{"router_score": "softmax", "balance_loss": 0.0168, "vocab_size": 15274, "norm": "rmsnorm", "norm_eps": 1e-05, "optimizer": "soap_variant", "train_tokens": 417900000}
Below are experts of layer 2 (counted from 0) of a mixture-of-experts language model. Rows are named router (the router's row for the expert), gate (a neuron's input weights, with its number), up (a neuron's input weights, with its number) and show model dimensions 0-127. Each number is 50 + 12 x the weight over its row's rms, rounded and kept within 0 to 99.
Before each expert's rows: a language model's description of what the expert responds to. This comes from a sample of Wikipedia text that the model never trained on.

# expert 0
Name-initial capital letters
router:64 67 39 47 38 27 19 60 62 58 43 52 25 59 47 63 61 66 60 51 64 70 60 61 40 43 51 39 31 63 42 44 59 61 48 41 56 51 63 46 46 53 61 73 43 68 62 36 57 37 59 35 67 55 56 47 67 63 73 43 38 50 44 58 43 57 38 43 48 52 44 51 48 66 21 53 59 46 25 66 53 47 55 24 50 53 56 33 58 35 44 51 37 54 48 45 29 50 59 63 45 68 43 43 40 47 35 41 38 33 30 54 56 57 47 46 37 43 65 67 34 49 68 62 33 40 66 58
gate0:71 37 55 59 41 60 31 36 40 44 37 41 50 59 57 67 42 42 41 49 50 57 59 48 46 45 22 41 60 35 26 44 48 33 45 41 45 60 57 45 43 66 42 68 61 53 42 51 49 51 67 84 62 51 49 58 61 69 37 42 45 55 50 50 45 47 22 37 66 68 65 54 57 45 31 78 51 42 50 50 51 42 54 33 61 41 36 23 76 53 62 40 45 47 32 48 46 27 61 43 45 32 36 63 48 47 63 46 38 59 43 35 58 33 57 37 35 59 50 41 38 43 36 27 47 39 51 56
up0:49 64 41 50 64 61 57 40 55 57 45 52 66 72 46 48 54 19 63 51 41 54 47 52 40 49 47 38 54 69 53 52 63 42 36 46 42 76 48 41 28 55 52 54 76 52 37 48 54 38 39 48 41 39 31 55 44 42 69 38 45 50 31 46 54 47 61 49 58 44 52 40 51 25 57 49 36 49 64 58 22 50 23 47 49 79 57 45 72 62 48 61 60 55 57 46 55 42 67 50 47 40 84 33 54 46 56 59 60 42 61 51 34 62 35 43 39 64 68 30 26 49 63 60 40 51 34 33
gate1:32 46 43 44 54 67 37 64 32 62 59 39 51 48 59 55 39 63 46 56 60 51 61 53 27 52 31 51 45 58 73 43 50 57 42 48 62 54 82 41 49 36 47 57 72 57 82 51 54 37 58 62 43 55 54 41 57 34 65 48 43 47 43 60 61 44 43 35 43 47 62 64 33 44 60 28 71 37 45 63 38 18 60 61 53 62 48 65 57 53 72 69 77 39 52 48 42 48 33 41 65 62 31 50 65 63 39 53 52 36 47 47 51 66 51 54 33 46 45 47 61 41 29 53 52 64 63 69
up1:40 69 43 34 46 48 40 48 31 64 50 45 37 46 50 61 43 51 63 53 49 61 60 51 65 34 41 70 43 46 63 35 43 49 59 49 45 71 60 47 50 61 57 60 65 45 50 48 37 67 43 55 49 66 36 34 39 45 51 38 55 46 69 39 73 43 50 45 44 48 42 52 54 52 66 54 32 43 51 58 63 43 27 43 36 68 52 59 36 26 48 50 56 71 33 49 42 66 20 61 32 53 46 32 70 63 34 55 51 43 43 53 65 50 39 64 70 54 57 56 45 96 38 65 39 49 27 50
gate2:49 50 57 39 61 41 66 41 54 28 63 52 55 45 66 61 66 71 61 45 50 71 57 37 56 49 44 47 40 25 64 59 74 46 48 62 51 49 68 48 65 48 43 28 55 57 37 46 53 40 55 45 41 74 49 44 32 38 77 37 60 49 55 68 46 51 37 52 69 44 35 54 53 45 70 41 53 53 79 55 48 59 30 56 59 70 57 39 59 38 62 51 46 47 51 45 59 53 54 40 46 43 49 46 46 58 64 50 41 65 59 26 72 34 45 68 84 58 29 63 36 61 35 64 42 47 44 54
up2:46 64 48 29 41 51 48 30 55 57 41 40 53 50 44 31 46 52 46 54 27 34 37 53 47 56 26 51 58 66 65 63 57 51 62 66 50 53 60 44 49 36 28 42 43 46 34 29 47 38 66 28 56 42 42 57 50 60 43 69 35 64 55 57 50 43 67 46 40 57 56 59 51 43 23 67 58 51 49 73 63 42 48 44 43 40 56 44 42 63 67 35 46 56 64 44 40 47 54 56 43 58 39 32 52 43 44 79 44 54 57 46 55 56 46 75 41 50 09 50 20 30 62 65 57 37 34 52

# expert 13
Word-ending suffixes
router:47 47 73 57 66 63 68 30 62 53 42 31 44 45 43 48 62 54 19 48 35 30 57 64 52 62 45 55 75 47 60 71 45 45 56 64 45 37 40 66 43 47 46 48 56 73 67 63 64 63 52 47 22 25 56 52 44 32 42 51 59 65 59 32 50 46 62 75 44 59 65 52 51 24 68 65 49 44 57 20 51 67 32 61 44 51 65 45 41 51 43 40 60 58 47 48 64 56 44 51 42 28 52 58 69 53 38 64 51 52 44 38 50 50 48 46 56 54 54 35 51 60 30 49 50 39 64 50
gate0:23 29 64 33 76 54 45 58 69 48 58 56 68 62 61 46 75 37 52 63 48 55 62 47 41 43 36 78 67 54 43 48 68 58 50 38 51 71 55 56 54 45 40 35 58 63 53 63 46 54 47 48 34 43 36 48 53 56 65 43 40 63 65 43 56 48 50 39 69 63 64 35 53 58 44 39 55 73 53 31 59 59 58 43 60 39 48 61 34 47 50 41 25 38 67 29 56 17 45 38 32 54 53 68 58 51 33 52 51 63 40 47 51 39 55 51 45 47 55 35 41 58 25 49 68 39 58 49
up0:34 36 47 44 36 43 60 67 52 30 38 33 51 32 58 72 43 65 56 60 45 58 45 32 66 50 50 65 67 53 73 48 56 45 45 37 44 35 60 67 54 56 35 63 52 62 25 44 40 50 44 69 43 31 49 53 55 66 47 44 34 32 45 39 21 47 39 31 44 52 33 45 34 55 54 58 45 46 54 47 53 51 41 52 38 55 41 39 57 30 60 60 52 82 38 41 82 69 54 56 49 38 44 38 37 68 64 36 35 39 41 40 54 54 50 58 63 32 49 54 49 39 63 41 59 33 39 40
gate1:31 55 45 41 66 59 54 56 42 17 63 41 55 35 50 40 48 52 41 63 51 70 60 18 52 36 32 68 42 20 54 53 52 49 48 53 62 42 43 62 48 48 54 62 54 57 55 68 44 56 52 70 22 65 58 32 30 44 37 49 62 49 58 48 42 52 58 43 47 56 42 44 49 47 66 41 57 66 44 23 78 39 54 58 56 42 40 49 37 16 36 59 60 57 53 48 56 51 60 58 39 64 40 44 53 52 37 42 27 46 37 42 41 40 65 53 69 38 62 67 45 35 57 42 60 45 51 64
up1:49 40 70 59 40 48 57 45 50 53 61 61 57 54 54 52 50 47 31 56 54 47 45 42 60 48 56 37 66 39 41 40 59 44 47 25 52 47 66 24 61 33 65 62 56 28 67 64 54 47 49 61 49 50 39 72 46 72 54 56 39 49 51 44 66 53 48 44 58 37 34 68 53 47 63 24 48 67 29 59 39 54 55 36 45 53 44 48 49 35 52 48 36 38 57 30 55 45 69 51 49 41 50 29 41 43 45 48 70 72 44 48 25 43 47 54 48 71 40 32 54 60 15 67 81 41 54 32
gate2:30 43 51 59 35 57 52 31 42 57 63 49 56 45 33 68 56 62 39 53 41 46 60 52 12 54 38 59 38 53 21 53 77 57 49 59 60 50 41 47 40 32 39 64 56 31 58 40 46 57 56 60 38 57 62 62 46 46 55 51 44 49 60 56 42 54 26 54 46 40 28 61 63 43 61 49 46 50 37 58 66 58 45 53 20 38 62 39 44 48 52 59 52 31 54 70 65 75 37 37 43 38 66 68 57 28 60 64 44 48 47 43 23 29 46 45 54 40 60 66 35 65 56 63 46 50 48 49
up2:46 28 62 39 47 40 41 72 42 37 72 58 45 53 39 70 40 48 53 65 65 42 84 71 60 41 55 82 65 57 32 48 40 33 75 70 44 55 60 60 45 48 43 44 33 65 53 65 42 60 50 41 42 50 62 42 27 59 60 28 25 59 35 49 63 54 42 66 45 62 64 64 38 42 57 43 61 35 44 59 38 57 57 47 45 38 41 60 42 52 41 42 46 43 36 45 50 56 35 41 56 73 51 59 58 57 52 61 36 52 33 50 59 48 51 28 55 62 63 60 34 30 42 49 56 46 50 63

# expert 8
Mixed word pieces
router:59 80 21 74 56 18 69 57 82 59 43 53 58 62 40 36 32 64 55 39 67 67 73 49 53 40 50 41 55 35 51 26 58 44 46 54 49 36 38 52 60 23 55 47 53 60 51 48 48 50 49 51 55 39 70 39 52 50 58 53 35 50 65 41 57 51 49 59 54 32 41 44 58 36 55 48 43 23 39 58 50 52 67 50 31 39 86 56 59 48 38 56 50 56 38 44 66 65 59 44 59 67 49 50 43 36 75 43 46 48 42 67 59 53 56 51 55 56 50 40 55 38 45 58 55 40 56 48
gate0:72 61 34 48 65 43 77 52 60 33 49 54 64 55 47 38 49 54 49 59 36 50 38 66 64 56 61 61 42 36 35 43 45 43 68 56 27 46 49 63 41 43 63 62 60 47 68 69 55 57 50 38 23 67 59 54 29 71 50 28 65 52 72 40 40 26 36 60 47 35 46 39 40 38 43 63 39 38 38 62 51 77 52 42 76 56 37 34 72 40 34 56 46 46 50 48 49 54 63 52 47 64 59 43 61 61 49 57 49 62 41 75 62 48 47 58 50 54 67 42 29 50 58 51 55 51 52 61
up0:56 34 52 45 43 55 55 61 67 55 73 54 60 46 22 43 65 53 46 50 41 33 40 43 56 52 57 49 48 70 31 53 66 65 52 63 33 58 43 62 62 44 69 60 53 54 55 62 51 50 38 55 50 44 25 68 52 43 28 58 55 57 43 54 62 20 44 37 79 45 32 33 59 36 48 53 58 21 48 43 32 28 28 53 56 45 33 51 46 47 57 47 47 59 54 43 50 54 20 69 60 32 47 54 42 54 35 44 56 43 47 31 43 64 48 63 30 29 43 70 64 58 45 47 45 61 40 49
gate1:68 64 44 67 60 48 41 52 48 46 40 35 55 63 56 51 52 38 71 61 53 53 33 67 53 66 74 40 35 55 26 44 52 59 49 35 45 15 39 73 63 49 46 50 48 40 42 74 43 57 73 61 49 37 52 65 49 52 44 57 43 45 32 53 54 42 40 42 48 73 37 47 58 41 52 56 48 58 53 71 33 43 28 52 40 44 56 39 37 39 40 68 52 65 67 64 25 45 46 36 46 52 54 52 53 73 40 36 26 52 48 52 47 66 44 54 46 36 55 59 56 21 44 27 66 49 58 41
up1:65 53 55 42 38 55 58 49 54 44 49 46 43 52 73 42 74 64 36 50 63 53 66 39 52 53 48 37 46 44 58 33 63 40 43 30 44 61 40 68 41 58 52 39 27 46 68 49 57 38 77 37 42 44 66 48 50 54 39 44 29 66 31 41 34 53 60 49 59 35 36 55 49 46 71 23 51 45 53 56 31 34 36 43 61 50 38 76 67 55 49 39 53 51 36 35 56 45 43 51 59 58 43 50 58 42 42 30 56 69 45 54 46 59 52 41 42 11 72 26 49 55 24 38 56 48 47 57
gate2:56 64 41 34 39 52 57 50 57 52 65 43 75 59 45 80 70 51 71 51 53 43 47 39 81 60 62 44 54 40 11 39 58 53 48 33 64 52 63 36 44 45 35 61 50 41 33 41 49 58 50 60 31 66 53 50 62 36 60 55 45 37 57 27 31 58 42 48 43 56 54 71 55 63 54 53 42 66 60 52 63 63 49 51 67 58 61 47 58 39 57 46 41 44 27 49 48 50 56 69 55 43 60 67 49 46 85 60 54 53 47 48 47 58 46 45 66 79 57 41 66 56 70 54 51 59 47 38
up2:82 51 53 51 35 50 44 54 58 67 41 57 51 56 45 49 45 51 45 26 60 62 34 43 54 37 56 56 47 57 54 61 59 51 38 64 59 40 55 60 55 54 42 50 47 50 46 55 65 56 42 36 55 61 27 29 50 47 54 73 38 59 26 51 11 49 39 26 52 45 39 51 59 60 79 16 37 49 41 35 48 31 49 32 43 46 61 52 63 28 69 51 57 52 64 54 50 60 56 50 47 67 53 53 67 55 43 34 41 56 41 71 43 38 70 71 42 53 42 42 65 73 58 44 50 51 44 44